From a checkpoint of a small mixture-of-experts model trained on Wikipedia: 128 experts in each of 9 layers.
Below are experts of layer 6 (counted from 0) of a mixture-of-experts language model. Rows are named router (the router's row for the expert), gate (a neuron's input weights, with its number), up (a neuron's input weights, with its number), down (a neuron's output weights, with its number) and show model dimensions 112-167. Each number is 128 + 24 x the weight over its row's rms, rounded and kept within 0 to 255. Numbers have three digits each.
After each expert's rows: a language model's description of what the expert responds to. This comes from a sample of Wikipedia text that the model never trained on.

# expert 61
router:103103111135110106197139098110108149157139149127137145122130119090102100120136126135098080143100140113136148097148088110110115110144041195088160157119114115111123132109
gate0:156132122139169145150124126108151147093120103141125106133102123149142138157157132109123127125115106125166087095135119171140126129100061098138134111113080086143091071112
up0:111097133106112070115158129091109112165097114148118130115121124149162118139121106128105125081083125131102119118118171071152173163132159152105147140113155155098129172159
down0:078159092156125134153139109145134132128116185152168139080111169122104136111149138140140124184123147120147146116102118108130129138120173130163127137099144156150127112152
What it handles: Numbers in tables

# expert 30
router:086105114150078082178158099078152162143132117119107171125118134091147109116145164172104083118119168078130122085175123114117099142132104167118141145149114115145130129123
gate0:136097104173144193135145172108153137131145128123121128131105110127098102076159155093121092131183148092132156156131128085159120135082137146111100146137101117134118129124
up0:169147126125141114127126099153107129117158118129135083068139104102139114142133127119133162139090112165125084098091170139165148112095095117124114124098138104134163142159
down0:130114130124152138104101146106103171137096089172134136140189125144136122122134150117146094090116124130108143124128098113105142079130144134100131130114135130145134111114
What it handles: Auxiliaries and function words

# expert 1
router:096129110104083090144150099112131196122139106150092147119144134124150135119102145167097093130099169124120117071162094127103156120141106112088120150142150135111062180128
gate0:117107096151088147143132109106125128123113135092126136110138109126129169161093059136086124128145156116150138056158111147125101136113081118152122103145141118127119151161
up0:138133164145173115060110131085105139156170150123137144106135111123116122091120142094112120135112133126119133132129137096156110119147150112124138113105111127111091105139
down0:139118154109134116125136125128132165125149130153138147092132115117134132120120133108120123172096109131142148140113141119167137120160085133112129132109076162129183138159
What it handles: Vowel-r word openings

# expert 51
router:109148138132096102156157128128127148152138111140089133117109146109100120092097189149117122091092150114113124116181088100090148156151120168116128127116110076127094145132
gate0:072143128121153136129112182169118108116129145104137146125115140154141106138163116119115136076120142141111113145130152147151121075134106142111153155115128149108114127125
up0:108134113137147154125130138146131103186105162149123108140112110118131122109114131131086135145169096173147115128153104167125202165149138127128141145147082130135103089140
down0:159134097141138105146123105143123085107113177143109181130123081071119142112129159143141100188127108134144124142148111147115105101122128103134105124133153131110160181122
What it handles: Title and brand words

# expert 39
router:112139116153070120167145120138130135145159135157120150129129149059139088097127184136103122107109141047087138117172087126100147123166104148110149131116076123094110151128
gate0:125125136177122112116157159146103155120152119088108113121081121118113141116089125138130155110075115142153145136138151110097156138104070104138146110091118139149129123129
up0:102128116107136130169124129167122093161097109175127163124154126126129128166158116146114148102166145124087113125080102138160100102133144138140141153149138124133112152134
down0:123132101096141126106134135119113168122149126094129137197137129128108135125156128138114122145108130124136120135160131119112133137112105117129100120125132165146162163133
What it handles: Given names

# expert 6
router:090119088113094068179131125105129164125108122182116169093133135122123127130131115186125110120096139115135114108156124115125108115144102178140156165139080099117119139125
gate0:136125116145118093177117133087122137136138099135108121113143116131105090163096125155131105177162118134148111121103108143122158088091101088167143155164145095155138138164
up0:095107152134152151087103148125160103114141163121151117095151113119127121157178117101152136128083164139131100127115088128125117112121118126130148128096110146126158084061
down0:156139178103065127100110115149145144147114119125129157140152128110130113106122108148130138142139148117112163162107142125107152108129112127099136114096167088123130158120
What it handles: Numeric table separators

# expert 15
router:106105106149100114146184103085147142118160110134103150131110115096142128095095153171120110106105150117121140090183119132096126150144130155071099136105115137088124120143
gate0:133148118165111164122137137133139174128150117174169126131169125137107112144142096162172123105116148099114099125128117125156085161111134120136134125156154155102138134143
up0:094121101131164136146106077104137065167112121155128150147097141158125167140098142117157123143117143120142110143105127129119140128125141181105146140134116118103173106065
down0:122165078110131165146177160137117129082127129141154155094158137140131118091115137126109113138132163109109144145136090131118119067086131077110155151145116137186088103109
What it handles: Clause-linking function words

# expert 38
router:096095122140129125139149095110157108149143127118135138085115109099114144106095141126113104107107185094155133076153096125126159134139120165129146190114104140147116157115
gate8:106100109086122119141121126113093163160111123089162125130133125146107138088120158129118142146074164119112120163125129094144116160136130133086095141113113141158112140128
up8:161139181166133121153140152101111136084154115166122136117097105122148100159169114125094113107143083120157124161153145111103158112176113088127164150110143140120124133156
down8:098114108134146144129121079106110112105103114097099092153101137120137142148119151160110077123144079110096136136134106126152127090116105098065127106139165089127110139136
What it handles: Final and numeric punctuation

# expert 58
router:072132123129090092143165126081127135144136116100138153095131109070131126117138180154098119110073141092107153110159105116136169117152132145102134142125106141145085127135
gate0:089102142104131146159096177123122160107110141172131143136161130143149137123106106126132129109113109170137119100179183143158112090150161124068129146136115174136096095143
up0:119115155105165146097085185180134159118084132103174149155170129081153115105112134090100126147088129139135067130097129158133161091171125128069125148119154140166134123114
down0:115115151115154157097128089153159175089131100156132142104139118144101128090106096115110123121123092109128146150121137118128132126194170165145116089069110165099139117111
What it handles: Prepositions after verbs

# expert 8
router:096125113106126075143136102111138130161156093121113159122101132127106139109102153129126134120120126107128149100121068128131134121138098150160134136124083086135128130143
gate0:133096117100150155154157128117129127110131161097121166148131173120144132136114084174100138112144145089109120182166115142122122080129116151132114120117157138111101138130
up0:119119124109170111152155159116109134127132118170136143165137126137137105128144110117103133126116136127147127163130143159118113105128159120150139097102133135122093093130
down0:120147165145133134113144119153109123098157126123150152091121150105138133164132130120123153126117117132131131159106142102128104155170137127133135122148122086108151139116
What it handles: Apostrophes and closers

# expert 60
router:115095122165135101170149130124129132151116115106131131101140114117141128094134167138137106119120123105132125079157051104102133108137088173129121179157109161118088136127
gate0:060111143136181125136135103118101127142161131135083107139151114118111128135166121130093153170171137176162119087119117104109136140112114105078130113113160114135120129095
up0:080097091130156110090103126098121125120116104120135140115158117154129095152121160133155113106148085119108147131156127158127135064142144122169151125142127112146161115148
down0:111139160122088137133117175088116145171131164119103119139120135129142141156151089132129140155134116110138108085100104114137137142135126105140098134140199156148138110128
What it handles: Proper-name closing words